{"num_hidden_layers": 10, "hidden_size": 256, "n_experts": 128, "experts_per_token": 4, "d_expert": 64, "d_shared_expert": 0, "hidden_act": "tanh_gelu", "moe_layers": [0, 2, 4, 6, 8], "router_score": "sigmoid", "normalize_top_k": false, "routed_scale": 0.5, "balance_loss": 0.0019, "balance_bias": true, "router_cosine_scale": 20.0, "init_std_router": 0.013, "lr_router": 0.000523, "vocab_size": 12629, "norm": "rmsnorm", "norm_eps": 1e-06, "tie_word_embeddings": false, "optimizer": "muon_variant", "learning_rate": 0.00745, "beta1": 0.93, "batch_tokens": 65536, "max_seq_len": 384, "train_tokens": 279300000, "max_steps": 4262, "dataset": "wikipedia_en"}
Below are experts of layer 2 (counted from 0) of a mixture-of-experts language model. Rows are named router (the router's row for the expert), down (a neuron's output weights, with its number) and show model dimensions 128-255. Each number is 128 + 32 x the weight over its row's rms, rounded and kept within 0 to 255.
Before each expert's rows: "raises" lists some tokens whose logits its average output raises strongly, later layers aside. This comes from a sample of Wikipedia text that the model never trained on.

# expert 79
raises: "z", "x", "chie", "v", "uthor", "-"
router [164 177 150 128 109 127  90  99 176  98  89 130 123  95 139  89  50 142 114 141 109  96 151 143 106 144  94  79 117 100 127 117 128 110 123 171 110  83 162 170  89  96 121 171 121 115 136 152 123 136 148 139 174 148 124 148 106  80  85 153 147  78 176 144 122  81 108  70 184 136 187 140 130 217 149  79  94  98 164 119 148 124 158 165 134 125 171  88 234  88 122  95 116 155  98 122 110 124 141 143 167 110 103 131 158 109 109 140 124 100 137 108  68 137  49  80 151 119 103 102 196 143 215 134 109  85 121 105]
down0 [193 184 172 163 112  83 126 135  88 170  94 156 146 135 102 115  62 127 110 158 113 114 127  94  99 217 120 148 103 161 155 202 136 117 118 115 120 101 159  69 115 135 151 178 148 146 132 140 150 113 127 116 181  69 108 101 162  26  38  49 121 149 136 101 125  62 101 147  99  97 142 152 166 158 158 176 159 131 144 108 165 114 105 107 128 162 126 169 104  98 152  85 202 135 164 113 123 120 164 112 154 117 118 154 101 164 151  75 176 180 163  95 159 161 126  86 109 177  84 122 117 109 139 150 110 127 167 116]
down1 [131 114 106 133 103 109 158  69 148 120 165 114 101 133 181 108 114 171 135 132 120 121 109 186 116 168 117 134 110 115  89 144 158  89 173 147 105  81 121  87 143 130 116 167 101 174  94 143 154 161 132 135 160 148 126  76 140 128 124  54 161 135 161 120  79 162 144 161  72 154 125 126 115 139 131 125 132 122 190 109 119  71  99 153  80 108 103 130  75 130 151  76 182 133 202 120 121 148 142  74 162 141 158 118 170 102 111 112 127 140 121 161 103 134 130 116 118  95 128  77  47 131 153  73  86 160 149 140]
down2 [134 136 109 147 138 143 149 132 167 131 130 122 165  90 140  55 136  75 134 126  87 103 153 141 100 131 164 135 111 110 123 151  65 122  91  74 163 162 117 171  54 150 138  90 139 108  93 109 112  76 172  98  88 132 133 149  85  90 137 141 140 136 116 185 147  96 173 117 115 136 126  94 158 143 234 117 137 104 113  75 197 100 116 144 137 151  83  74  72 122 138 160 104 149 136 115 165 149 148 137  89 143 145 166 133 180 175  87 159 127 171 117  86 173 127 130  88 110 155 138 174 163 103 143 104  43 135 160]
down3 [136 104 121 196 154 215 138 120 122 132 117 184  77 160  91 125  99 135 121 140  58 162  86 145 110 121 112 163 120 125 111 150 145 154 159 140 121  74 168 213  98 146 153 120 166  79 172 121 106 128  69 120  84 117 105 160 167 102 123 167 158 121 159 147 103 130 174 133 154  97  73  86 115 132 149 139 143 189  91 110 155 121 122 129 191 100 126  92 115 141 121  61 210  54 169 159 156 102 106 158 127 207 165 120 135 113 135 155 136 139 102  83  77  90 150 135 145 145 107 138 147 148 141 114 154 134 160 135]
down4 [185 102 159 115 152 124 146 173 128 156 150 139 173 176 112 106 118 130 172 131  68 171 151 125 116 113 103 127 170 132 146 166 151 101 126 110 116 114 157 224 126  93 138 112 131  79 147 158  80 113  59  58 178 182 165 154 114  89 132  71 163 165 121 133 101 121  98 127 134 128 136 187 162 151 108  93 155 147 105 126 162 106 130 117 148 165 135  77 171 118 151 161 175 160 148  74  65 105 148  76 135 118 147 137 120  88  78 114 131  68  64 154 104 113 120 144  66 127 103 150  89 181 145 136 161 101 150 119]
down5 [121 181 122 113  71 173 114  98 110 115 119 122  93  85 159 104 141 148 140 156 164 130 177  73 133 126  58 122 132 152 126 166 147 153 110 131 108 130  82 134 105 166  94  45 155 182 175 166 180 155  78 157 114 176 128  58 152  82 149 119 107 151 107 132 132 147  97  69 147 139 125 126 145 111 108  87 152 109  88 125 150 142 157 112 140 124 121 118  95 119 143 140 157  89 218 129  73  56 151 136 118 158 123 116 122  71 116 102 131 112 135 144  73  60 114 133  81 141  93 127 142  74  81 142 176 137 118  82]
down6 [115 177 160 174 106 160 195  74 114 140 142 137 129  82 121 152 106 142  93 151 103 114 104 105 144 132 106 153 140 154 162 196 168 135 157 142 118 114 119 106 145 151 147 143 102 178  99  98 115 176 107 138 164 108 128 168  84 123  84  93 148 135 140 109  82 115 158  83 116 106 118 148 124 168 108 156  78 116  98 133 144 101 149 184  56 150 176 102 109 134 145 100 210 103 120 122 150 111 172 152  88 162 172 182 130 106 175 166 117  99 107 146 160 155 167 152  77  98 135 136 145 161 146 108 117  51 174 145]
down7 [160 117  94 117 110 118  77 134 164 167  94 119 106 178 204 108 167 115 119 147  83 144 148 165 113 108 140 129 123 141 185  95 155 122 153  73 100 188 142  90  86 104 110 128 116  93 132 175 141  84 108 129 152 104 138 133 185 128 110 109 132 135 157  87 110 109  95 175 157 108 127 130 142 104 141 133 105 167 131 143 116 104 116 158 116 158  88 125  94 117 165  91 107 136 148 152 148 145 106 124 163 129  83 138 137 165 125 124  60 130 149 169 168  98 107 119  72 139 199 127  83 150 107  98 135  98 136 162]
down8 [101 124 118  96 183 123 101 136 143 138 112 112 108  63 128 104 139 112 154  95  59 164 142 182  85 138 168 125  60 151 140 201 203 148 178 168 111 113  78 114 107 102 101  79 136 156 118 117 124 121 156 109 122  85 116 119 135 176 146 208 125 148 162 134  85 150 119  77  86 169 125 106 137 116 129 120 129 132 115 128 136 124  76 131  74 150 131  54 141 139 151 147 122 162 133 154 102 114 155 105 111 151  90  88  88 110 117 183 185 149 149 198 175 135 108  53 137 140 100  90 136 110 128 176 188 120 184 134]
down9 [ 99 113 115  77 118 146 154 148 157  84  67 164 116 234 136 120 188 128 154 120  90 108 181 145 174 127 151 133 141 154 149 157  95 157 134 102  63 146 136 114  84 134  93 136 114  98 106  35 124 165  91 107 133 147  81 194 146 164 159 153 108 179 145 111 118 119 101 120 116 112 123 171 133 102 117 125 125 154  91  68 149 117 174 109 133 145 153 136 200 107  91 107 130  65 196 139 153 127  84 139 167 199 134 154 155 129 108 132 129 141 148 169 107 146 175 111 144  97 111  82 105 116 144 186 133 106 103 112]
down10 [157 109 140 153  97 127 127  92 116 118 109  96 140 113  86  89 148 183 115 144 140 111  60 132 137 109 115 130 141 136 168 200 139 157 135 123 124 120 135 123 126 104 104 154 113 105  69 132 154  88 141 111 176 113 141 109 123  51  62  87 183 142 109 153  66 111 162 127 113 139 150 109 105 162 150 149 137 185 130 104 141 137 153 145  91 142 102 189 168  89 142 144  85 132 171 144 118  99 104  95 154 122 114 163 129 136 205  92  80 115 145  77 179  71 160 205  96 125 163  66  89 107  68 132 131 166 173  80]
down11 [ 93 127 143 120 166 106 147 165 146 157 113 146 141 165 123 152 134 135 160 142 193 122 167  57 129 125 142 159 124 178  83 142  94 127 108 117 146 164 110 118 145 165 117  58 131  79 144 112  99 116 134 173 123 152 133  75 105 161 128 134 102 121  91 134 144 171 130 144  97 129  45 146  79 181  96 162 128 133 169 115 105 158 130  91 112 126 135 161 132  57 139 112  63 127  99 151 189 116 154 134 161 137 116  62  86 117 161  98 116 139 130 117 152 135 142  96 112 130 113 176 102 106  52 102 137 167 154 145]
down12 [117 127 103 155 144  92 156 128 102 157 186 124 119 149 147  91 135 150 123 133 131 153 190 144 164 108 165 147 109 121 119 152  97 155 143 113 132  92 182 144 152  87 154 165 198  52 173 110 117  96  91 194 123 116 140 164 138 147 118  81 168 198 188 116 158  85 135 185 119 122 102 125 166 107  79 121 104 136  95 121 153 136 113 125 104 150 115 110 151 118 192  97 137 170 182 101 153 109 219  95 152  97 152  96 120 102 130 111 106 125 160  92 113  81 124 110 130  49 165 170 152 113 124 192 109 140 177 173]
down13 [139 143  97  76 186 159 116 161  67 151 128 116  70  98 149 173  86 127 143 138 159 176  97 119 101 134  83 100 158 135 147  77 143 153 105  96 163 121 135 175 123 108 151 138 112 102 143 163 135  66 108 112 123 186 149 135 134 138 147 117 128 150 110  97 163 171 138 134 151  73 134 238 132 155 162 131 156 111 113 140 137 165 128 102  86 164 219  80 115  92  86 115 138 106 147 168 152 140 135 130  84 161 165 183 102 170 134 159 109  89  94 150 119 105  69 106  77 126 143 118 138 125 106 156 147 114 133 104]
down14 [ 98  83  41 177 130  57 196 135 111 127 160 101 134 141  91 143 177 136 148 106 204 120 151 148 179 104 142  91 221 192 109 124  90 127 171 114 119  86 155  77 172 153 174  91 176 171  96 113 128  78  99 109 135 145  90  98 101 120 149 125 127  97 103 137 166 122  73 180 152  95  91 180 125 118 131 195 143 122 127 132  86 133 124 128 114 153 105 156 166 115 159  96 168 112 103 115 119  94 116 162 104 130  89  92 129 150 172 164 100 105 175 146 180 126 127 115 134 116 134 100 105 138 189 145 129 123 142 117]
down15 [ 80 141 101 185 132 158 163 123 118 146 207  96 124 115  66 120 170 165 164  58 158  95  88 123 172 111 118 144 105  99 132 115  98 118 148  59 146 110 148 115 136 114 139  96 144 157 172  94 100 159  88  85  90 166 124 104 163  93 167 155  95 170 146 176 184 106 189 166 120 105 100 104 202  91 181 136 150 158  62 141  64 136 150  87 142  88 129  64 108 161 130 127 155 139 163  93 171 130  84 126 163 168 136 115 130  95 119 104 102 203 153 132  75  95 184 112  91  78 198 153 157 107  57  93 115 133  93 191]
down16 [100 141 158 142 178 159 118 104 139 135 139 105  98 140 185  68  77 146 134 123  66 148 137  85 121  96 123 126  95 205 144 146 109 173  78 189 150 114 127 110  76 127 156 225 153 159 122 128  93 133 156 156 135 140 132 164 127 137 210 154 150  96 138  88 131 102 158 106 141 164  80 119 148 126 159 147 142 171  95 124 127 132 175 197 111 105  82 152 132 144 155 109 119 159 140 155  98 173 128 124 107 125 123 127 150 112 141 148 155 122  87 118  81 141 132 117 142  53 104  53 128 163 153 129 175  86 124 150]
down17 [229 148 118 141 146 104  56 155 165 106 132 120 129 108 120  87 131 121 157 168 164 115 104 154 107 124 115 102  96 129 116 137  91 151 139 167 115  90 156 162 187 130 125 114 130  75 153 105  94 212  68  56 179  87 152 133 145 126 115 116  76 198 122  97 107  94 116 132 110 167 175 141 108  99  89 171 110 120  61 147 132 174 149  96 132  94 127 142 120 154 149 106 127 131 181 103  83 141 135  76 118 108 104 146 145 118 115 122 115 182 153 128 125 119 104 130 195  99 146  57 108 153  76 204 151 120 107  79]
down18 [154 152  97  98 156 121 123 214  69  64  83  91 135  86 137 147 160 124  49 135 135 132 141  44 177 142 108 153  85 139 117 135 147 114  97 111  83 130 146 124 169 123  73 130 160 104 149 111 144  97 174 120 146  97 113 130 198 112 110  71 122 157  86 117 194 136 145 124  96  83  78  69 151 131 106 122 134  66  90  97 149 154 160 128 162 122 152 135 133 209  80 200 134 137 177 122 103 159 112 102 138  95  93 171 144 142 166  87 159 110 132  87 163 123  97 154 120 111 164 112  91  85  95  69 110  94  93 185]
down19 [106  97 189 144  73 141  95 105  96  90 150  98 121 109 133 124 138 150 150 135 124 156 149 105 182 114  94 107 116 141  49 136 124 159  81 163 159 125 102  88 131 174 165 168 132 142  96 156 113 137 144 157 127 187 142 134 130 169 102  89 142  53 119 144 120 131 135 154  69 166 145 141 104 147  84 188 133 141 201 195 131 183 145  88 113  78 108 127 145 143 137 107 132  77 177  74 118 127 165  74  93 133 161 154 117 131 130  77 136 142 213 131 122 120 108 178 120 129 161 107 139 193  83 152 138 126 166 105]
down20 [129 130 161 161 152 175 100  84 133 136 139 102 129  94 141  96  90 164 112 143  69 163  94  98 181 148 108 151 140 109 134 121 161  97 166 218 216 165 119 160 137 115 113 218 112 126 136 154 198  81 146 157 171 113 148 146 141 110 136 108 141 151 142 109 118 179 117 132 156 125 146 101 123 192  84 189 129 152 153  97 130 104 173 139 111 104 119 157 170  87 131 148 129  90 114  93 110 134 148 125 145 129 115  83 151 113 117 132  60 143 150  93 145 109 152 135  93 132 164 118 177 117 108  87 169 105 137  69]
down21 [ 75 140 100 127 154 108 111  86 120  71 126 112 151 180 148  90  60  46 138 126 144 152 140 120 200 155 152 170 127 133 103 133 159 141 106  76 173 143 128 123 149 125 171 141  89 121 141  98 112 112 138 125 104 189 154  96 149 165 114  83 150 103 142 114 162 110 133 187 152  84 126 144 139 124 106 165 137 102 102 106 184 106 166 135 181 138 123 136 102 166 148 126 140 119  94 109 145 111 167 114  68 196 117 160 138 139 181 165 150 167 179 135 129 219 148 133 108 129 135 121 138 129  95 118 179 139 164 129]
down22 [146  99 143 147 139 146 129 118 144 132 132  92 148 102 119 115 169 122 130 184  82 107  87 137 116 129 102  87 126  65  27 120 103 157 102 116 179 189 144 189 124 131  99 135 156 152 192 135 147  93 182 104 143 158  79  87 149 124 134 128  87 136 127 158 148 140 173 148 141 171 116 201 118 150 106 104  91 134 134 138 128 118  69 139 103 140 101 123  58  83  77 107 112 132  93 142 139 122 186 119 134 145 115 214 105  87 136 113 113 116 174 117 175 112 106 150  99 105 183 154 166 143 117  77 151 136 142  74]
down23 [138 166 113  94 111 132  86 112 173 118 157 159 102 104 160 128  87 121 173 135 127 130 126 108 190 152 165  78 169 185 121 122 140 131 103 119 189  62 148 138 112 106  87 226 105 148 109 148  93 165  56  90 155 122 171 121  81 104 138 101 130 151 160  93  97 125 121 105  85 167 111 107 136  91 192 128  80 152 107 125 152 109 111 145 133 161 122 157 140 105 106  92 121 174 145 162  90  71 144  73 128 104 163 112 109  88 129 128 101 190 110  46 119  78 123 153 121 103 102 140 129 156 163 112 116 135 104  75]
down24 [217 124 130 140 103 127 161 131 134 154 108 196 116 106 123 142 120 140  49 119 179 186 117 136 174 145 148  66 116 115 161 147 102  64 153 170 151 100 177 168 109  80 110 196 128 109 145 116 220 125 122 113 101  81 115 151 165 148 130 142 122 177 106  87 138  85 111 121  82 124 128 112 120 130 130 140 128 126 139 109 161 102 152  77  68 182 142 124 178 107 151  84 146 166 148 132  86 133 140 110 113 148 122 161  99  93  68 108 121 118 116 144 122 130 124 118 174 120  86 115 191 132 151 119 106 157  85 112]
down25 [142 138  80 129  65  76 150  92 147 104 107 121 132  88 110  68 128 133  49 150 157 173 167 187 152 123 100  80  83 133 160 134  62 124 143 127 124 109 130  53 141 104 131 140  83 136  97 155 171 148 154 117 119 211 199 120 106 152 159  81 143 195  67 105 129 120  65 115 144 135 146 163 177 165 168 137 133 110 110 110 160 150 123 174 109 135 117 114  86 143 134 115 104 148 163  81 110 166 107  83 116 131 142 162 147 155 141 140 171  98 165 103 167  78 120 110 136 131 124 107 145 154 118 162 147 117 101 109]
down26 [150 150 110 130 148 186 147 161  93 109 187 157 111  72 200 132 138 132  77  99 129 126  89 147 168 199  89 142 125 124  84 138 144 132 137  80 139 105 182 166  68 161  88 162 127 177  90 206 125 123 144  77 139 124 104 144 159 110 153 127 106 107 151  72 136 122 183 209 104 141 127 111 141 154 148 108 179 139 199  94 132 129 153  98 180 128 153  83 151 131 119 137 156 174 165 112 134  96 103 159  62 117  77 147 130 126 147  73 104 111 143 110 141 117 167 103  99 162  89 121 121 168 141  80  91  93 119 112]
down27 [155 121 119 123 117 125  80 133 130 139 158 152  95 104 156 181 129 100 118 123 124 199 112 113  96 153 104 152 182 137 141  89 123 150  77  79 126 113 127 192 149 173  66 127 126  97 164 146 148 128 119 138  83 167 188 118 152 123 138 117  93 104  83 148 121 154 154 130 186 157 150  66 134 186 129 184 112 145 172 140 156 131 124 101 182 139 132 122 165 122 167 121 174  97 172 114 121 119  72  94  81 136 164 121 184  71  88 139 133  60 166 180 101 136 153 233  97 180 129 136 124  93 134  94 164  92 121 132]
down28 [103 114 144 131 110  90  60 173 112 172 154 134  98 121 110 158  89 143 147 119 102 119 144 128 143 148 144 184  94 126 177 100 115 114 162 172 128 128 139 105 180 137 133 122 122 149 107 103 138  50 115 125  79  99 104 115 178 100 106 125 133 130 163 133 149 122 120 118 110 159 134 161  54 106 142  20 180 157 132  81 159 130 131  98 155  81 138 116  84 187 126 131 139 166 174 134 141 151 110 173 153 111  85 127  93 144  89 137 140 138  94 163  75 151 113  94 168 148 163 140 114 121 117  73 102 125 161 134]
down29 [122 106 143 108  96  93 157  18 185 133 116 140  81 153 150 144 143 116 109 152 102 146 106 149  88 134 120 108 147 131 172 190 126 143 145 200 107 132 136 145  75 135 121 132 115 164 125 155 143  97 125 176  83 138 145 124 105 146  37 147 131 112 109 143 201 141 137 166  88  71 111  99 184 124 181 116 121 100  86 182 120  97 114 158 104 132  81 152  63 103 152 118 177 150  77 102 114 221 111  83 123  75  78  88 153 140 158 197  83 185 105  73 141 125 131  98 137 155 176 111 141 162 130 117 119 138 135 152]
down30 [127  93 108  55 158 129 148  59 114 116 108 183 119 129 159 148 205 170  85 126 130 134 138  69 112  94 126 104 153  71  95 102 135  87 141 133  87  76 138 118 105 171 182 115  83 110 116  96 110 150 143 114 126 129 159 109 164 105 127 125 134  98 166 115 160 118 124  98 160  81 120 118 117  81 125 141 157 161  83 102 122  69 104 172  93 178 151 166 133  75 162 110 174 143 136 123 129 124 131 139 123 131 126 113 101 186 102 181 128 137  88 110 149 103 140 133 163 103 104 176 152 134 115 185 146  91 115 119]
down31 [126  91 111  85 104 129 124 133 157 111 113  29  65  79 166 139 158  66 134  99 132 117 146 135 148  46  76 147 117 157 134 170  95  81 153 101 135 186 134 123  65  95  88 139 146 109  75 122 116 104  67  66 135 156 165 166 118 187 146 144 128 200  74 112 134 140  78 158 115 158 160 126 199 113 141  77 122 148 141 130 118 137 163 121 117  80 121 132 118 130 153 162 124 117 157  96 126 129 104 110 116 102  79 142  97 134 148 105 146 137  90 115 105 159 107 154 116 158 113 116 126 138 156  88  69 119  80  86]
down32 [ 81 140 138  74 134 133 163 149 151 111  91 152 154 200 130 163 157  75 109  90 109 117 147 105 161 161 144 182 134 139 104  96 150 128 132 137  80 115 122 112 133  99 116 129 121 121 153 142 141 134 159 151 107 119 175  94 189 167 137  88 152 137 114 135  92  99  80 184 136 151 105  99  73 151 157 142 147 175 123 191  61 142 121 129 190  79  91  87  54 171  97 135 156 117  50 135 118  92 102 143 136  58  80 125 149  76  68 140 122 174 124 122 184  93 148 129 165  89 117 135 146 121 103 141 158 107 107 168]
down33 [138 114 113 170 167  97  80 124 141 164 144  87 144 110 135 141 131 101  87 147  95 119   0  92 126 163 136 117 151 176 139 140 117 129 205 113 124  99 132 133 139 160 147  75 117 109  91 123 135 189 123  86 156 103 133 110 102 138 105 120 124  67 119 193 168 104 178 121  70 149 108 128 136 117 139 112 174 104 131  90 158 110  97 138 117 116  33  71 163 155 189 163 123 149  57 100 119 126 100 129  97 136 121 143 171 121  90 156 170 106 103 133 159 125 166  90 117 150 138 131  71 125  69 122  99 163 113 176]
down34 [102 143 135 122 136 152 168  99 149 156 118 185 120 129 138 138 169 128 146 111  99 131 128 197 118 182  54 116 105 111 129  94 121 118 184  91 198 145 117 126 111  99 151 140 181 132  93 121 124 103 120  71 111 142  96 140 170 140 142  86 111 125 151 145 136 119 131 197 136 128 144 120 156 181 146 115 153 138 183 154 118 117 192  88 153 140  99 162  96 181 179 131 112 106 179 126 125 156 165 137 178 110 136 148 130 118 110  92 128 182 144 101 137 134  83 133 129 108 202 210 153 187 228  95 111 130 158 141]
down35 [ 97 122 131 126 119 145 110 180 108 167 159 123 150 170 151  99 133 134 129 141 128 169 142 101 108  44 131 147 137  33 135 115 150 110 162 168 160  99  60 114 125 101  84  86 157 108 124  94  90 122 176 112 133 140  94  95 128 102 129  84 105 153  87  96  85 148 160 112 184 173 137 129 116 164  96 168  84 114 201 164 188 148 133 125  96 102 196 167 152 146 123  97 154 133 187 158 120 140 213 148  92 140 111 133 162 155  89 124 119  86 102  99 138 168 164 188 137 120 142 110 163 135 112 179 112 100 116 145]
down36 [157 122 119 178 174 144 201 126 129  99 141 129  86  83 127  98  96  89  75 179 116 111 113 150 176 130  67 116  91 126 122 145 131 137  94 186 118 165 111 124 155 105  78  89 156  94 142 121 109  65 188 100  71 106  78 125 112 154 121  79 171 182 135  92 145 121  41 152  96 179 141 130 116 122 165 131 180 120 113 147 124  75 128 135 117 123 145 120 151  97 113 139 109 113 147 152 123 172 115 151 134 158 125 128 132 185  56 101 128  91  61 112 134 115 135 166 113 164 126 169 103 138 119  93 110  81  40 123]
down37 [113 113 105  61 125  98 173  97  92  98 121 173 105 104 191 144 144 151 103 130 104 116 138 102 103  99 109 100 114  97 192 200 127 157 169 138 123 113 163 108 124 148 234 144 106 134  81 147 169 149 136 143 134 170 149 110 158 124  97 135  78 184 137  99 154 118  99 130 136 123 173 100 112 170 162 148  99 125 177 120 154  89 115 136 132  90 150 157 166 123 132 179 154 124  92 107 128 111  82 117 171 166 136  94 135 105 176 122 131 121 130 135 114 134  99 169  85  94 186 159 112 109 184 117 149 129  93 102]
down38 [122 140 128 107 143 112 109 143  98 140 147 133 177 117 139 127 187 115 179 153  86 134 132 125 115 142  57 118 163 126 107 113 166 158 125 102 109 101 124 170  82 126  79 161 201 120  70 103 132 161 188 145 105 116  95 125 103 127 131 114 134 160 128 139 127 116 116 161 110 119 113 148 196  99 119 120 121 110 161 147 139 150 181  93 130 158 144 148 123 186  88 147 109 166 139 120  95 135 161 134 148 166 125 103 161 114 131 139 166 169 192  88 110 158 100  74 126 105 184 141 168 111 130 155 119 120 179 110]
down39 [ 70 137 114 115 120 145 130 135  76 109 126 127  93  88 114 140 110 149 147  73 147 102 110 128 110 154 135 137 136  85  94 130 129 100 195  66 147 176  75 104 153 195 144 155 141 162 128 116  93 144 115  90 136 174 160 194 122 159 148 142 101  83 132 154 110 203 128 159 113 116 132 155 150 105 123 112 119 166 127  91  83 185 133  58  87  97 164 121 195 192  90 128 107 127 132 167 125 108 134 131 130 101 180 162 124 104 144 152 112 176 145 103 203 133 114 109 139 121 112 122 117 112 136 119 119 101 114  45]
down40 [183 202 106 160 140 155 156 109 155  93 143 104 132 182  87 161  83 136  78  93 165  75 151 114 157 106 155 112 196 106  88 100 149 127 101 155 110 144  74 108 145 128  88 145  97  95 133 126  96 113  46 123 130 146 168  77 112 169 153 168 145 146  47 138 160 157  92 133 137 204 199 128 125 116 140 126 146 117 169 134 152 128 156 155  97 110  89 134  71 109 134 134  67 114 139 137  59 181 117 147  50 150 119 177  96 116  84  99 173 124  86 155  97 134 118 153 105 169 145 116 124  79 165 123 109 137 175  78]
down41 [146 128 173 111 177 142  86 130 142 128 107  78 139  97 124 126 111 145 124  91 108 158 131 134  95 127 103 112 129 133  75  98  78 150 121 111 198 111 124 208  87 118 140 149 156 110  63 144 110 144  49 137 149  67 127 159  54 124 173 197 140 103 160  83  85 118 135  83 141 166 113 155 149 128 137 162  86 173  95 112 140  95 136 169 114 129 114 143 151 110  54  81 118 120 175 116 142 126 104 191 112  90 163  56 115 103 115 150 122 160  77 162 128  60 156 115 152 162  97 122 121 182 108 135 148 179 108 164]
down42 [158 128 146  89 164  95 160  78  96 163 156  80 171 142 122 168 168 120 177 144 135 107 119 136  90 146 162 146  88 130  99 160 119 117 138  84 119 180 107 101 166 172 139 164 133 110  84 127 162 144 124  61 112 149 150 117 141 122 162 184  81  98 137  78  95 109 111 161  90 138 168 102  81 104 160  94 131  94 118 114 126 145 105  94 126 174 108 170 163  89 136 197 132 129 140  99  79  78 124  86 144 121  93 132  96 165 106 138 175 144 133 203 130 135 135 172 123 166 117 124  50  93 100 133 131 100 138 107]
down43 [131 116 104 171 122 130 157  79 116  84  74 128 140  94 140 134 131 160 139 148 136 169 104 136 166 121  90 111 128 122 170 195 102 127 140 182  83 135  58 115 105 155 124 130  93 137  96 130 154  82 107  59 123 200 156 109 133 160 160 131 180  82 121 113 129 136 151 117 102 151 192 135 101 188 165  94 179 165 113 150 107 128 166 110 135 103 132 109 100 159 143 141 160 165 158 159 174  88 116 157 104 166 146 129 109 146 148 148 110  95 147 132 157 116 108 110 113  82 126 153 139 161 178  75  65  48 103 177]
down44 [131 107 148 106 211 148  80  89 127 106 145 103 132 176 167 160 151 120 111 139 100 182  66  94  75 144  80 136 181  41 112  88 172 138 139  84 146 124 138 171 144 182 143 116 154 102 123 115  99 160  88 169  89 160 205  85  71 117 146 125 128 111 163  95 104 110 140 178 122  80  69 127 131 127 120 155 128 132 137 112 175  91 121 115 130 182  85 149 174 141 113 130 130 123 150 103  59 100 152  68 134 177 128 106 163  76 132 147 143 148 193 109 177 136 187 120 174  96 120 159 136 148  64 180 186 136 126 131]
down45 [156 136 100 127 100 106 112 108 147  80 132 120 144 107 120 168 158  94 112  54 129 143 158  97 143  80 121  71 154 171 152 150 114 135 148 144 139 100 183  93  25 118 137 150 135 176 161 180 125 108 123 180 112 160 129 133 138 112 122 156 132 121 136 163 186 118 129  82 113 164 143  99 141  62 121 180 137 117 129 105 141 162 134 143 162 169 152 183 128 174 141 147 116 205 154 139 113 129 116  99  97 141  77  98 183 133 139 119 143  50 188 111 147 123 141 117 132 113  89 136 136 143 112 173 159 131  77 145]
down46 [118 126  88 111 162 121  99 155  80 106  84 134 156 172 120 145  86 146 178 158 130 145  90  82 106 157 116 140 111 164 147 130 147 129  58 162  74 153 137 112 221 129 131 119 144 121 173 153 130 117  96 161 126 142 134 161 192 136 119 157 159 168 117 157 142  45 124 123 113  89 150  75 130 143  64  97 168 136 107 109 161  72 128  93  96 127 123 118 161 110 124 184 190 148  92 134 168 135  73 157  82 129 102 106 102 140  97 153 171 111 120 165 187 146 121 109 181 208 121 134  92 129 168 151 183 176 174  57]
down47 [175 107 141 127 167 166 112 168 108 144 150 152 130 128 104 104 145 109 128 152 125 174 155 147 130 106  97 139 146 145  65 131  99  92  64 160  94 182  90 210 157 128 110 120 104  61 197 140 172 106 168 115 107  99 110 122 152 126 153 109 123 117 129 156  94  78 123 164  84 186 202  75 141 136 115 134 185 131 163 116 131 155 119 151  75 216 155 149 110  71 112 123 102 194 142 138 198 202 137 119 112 138 123  52 155 114  55 108 176 142  74 157 155 106  81 122 131 192 145 145 127  97 113  99 146 166 110  83]
down48 [179 178  55  93  96  95 167  69 138 100 103  87  96 152 129 114 130 160  78 161 147 137 116 122 141 117 175 159 167 126 169 115 169 130 125 163 180 143 119  75  93 145 130 174 142 147 160 133 147 150 131 118 133  97  91 171 121  89 187  93 154 119  60  71 145 229 157 119 121 152 122 103 109 135 158 158  63 131 101 100 207  87 128 112  93 120 197 140 155 127 117 144 146 154 139 131 111 111 166 165 135 135  74  57 165  89 121 149  50 132  98 147 105  85 122 167  85  88 110 209 122 138 153  86 181 121 117  99]
down49 [163 105 140 140 123 141 159 177 128  88 136 166  99  96 141 111 155 138 127 119  85 150 128 134  57 187 121 114 157 130 109  98 140 191 105 129 135  97 154 140 102 157 156 116 150 125 110 128 165 113 128 178  74 143 151 171 161 162 153  99 113 135 164 163 175 146 128 114 140 163 173 168 154 123 146 152 109 153 114 128  80  83 191 111 162 130 149 115  81  99 124 150 223 142 172 108 137  77  79 133  71 135 148 136 158  82 114 169 133  84 142  71 133  76  94 129 143  90 119 147 219 130 121 122 130  48 106 112]
down50 [107 168 145  80 112  67 182 116 210 153  98 145 173 126 133 182 129 135 161 114 188 107 102 146 130 139 135 130 152 156 176 133 156 100 185 232 140 121 138 111 121  65 163 164 124 140 105 130 132 144 144 153  86  94 170 167 128 104 161 122 132 120 147  81 165 143  57  89 118  93 120 126 156 116 157 163  86  28 111  71 172 113 153 152  49 163 114 149 121 126 110 153 131 179 145  98 146 123  64 117 119 142  65 117 104 117 115 183 136 138 102 156 173 149  51  99 119 128 122 153 151 149 151 154  84 140 130 132]
down51 [126 159 170 147 132  97 107 130 111 167 180 120  76 117 140 134 120 108 151 120 142 150 116 126 137 170 142 134 144 107 128 107 133 162 121 125 130 129 167 173 127 148 171 132 134 125  76 132  77 103  91 127  95 152 192 191  62 139 158 139  88 122 124 158 102 108 166 123 117 102 167 102 162 163 103 111 139 149 121 165 189 118 110 100 107 141  99  69 132 150  73 137 214 150 110 115 124 102  90 105 138 130  85  92 120  99 166 144 128 101 102 114  85 128 140 166 122 122 183 100 174 119 146  81 124  68  81 152]
down52 [119 129 126 121 127 103 160 168 120 135 108 158 111  77  95 137 123 103 108 122 150 196  61 126 211 175  96 141  57 122 128 147 123 172 144 157 167  81 132 103  91 116 125 154 208 143 114 173 121 128 126 138 172 112 108 154  87 113 113  59 167  87 171 124  39 198 150 109 171 137  83 123 167 149 146  91 115 181 118 150  70  93 108  87 165 111 198 188 134 117 133 105 130 149 152 139 119 154 131 105 158 141 124 163 122 125 123 119 107 102 153 113 113  90 119 151  83 132 140 124 191 156 148 120 133 127 125 174]
down53 [131 155  96 132  77  87  92 134 153 108 143 142 108 126 174 102  78  95 148 175 116 150  94 103  95 127  84 129 100 137 107  99 112  96 126 166 122 192 117  93 148  99 112 201  71  70  87 139 159 125 167 186 151 120 173  82 161 134 186 185 166 180 151  99 134 102  96 120 151 130 181 101 119 118 107 149 175 114 147 115 148 105 114 109 103 115 195 130 152  81 125 108  55 182 107 106 196 173 127 161  89 140 158 130 134  98 141  92  60 141  71 161 134 170 105 152 136 139 112 103 132 153 118  91  97 145  77 144]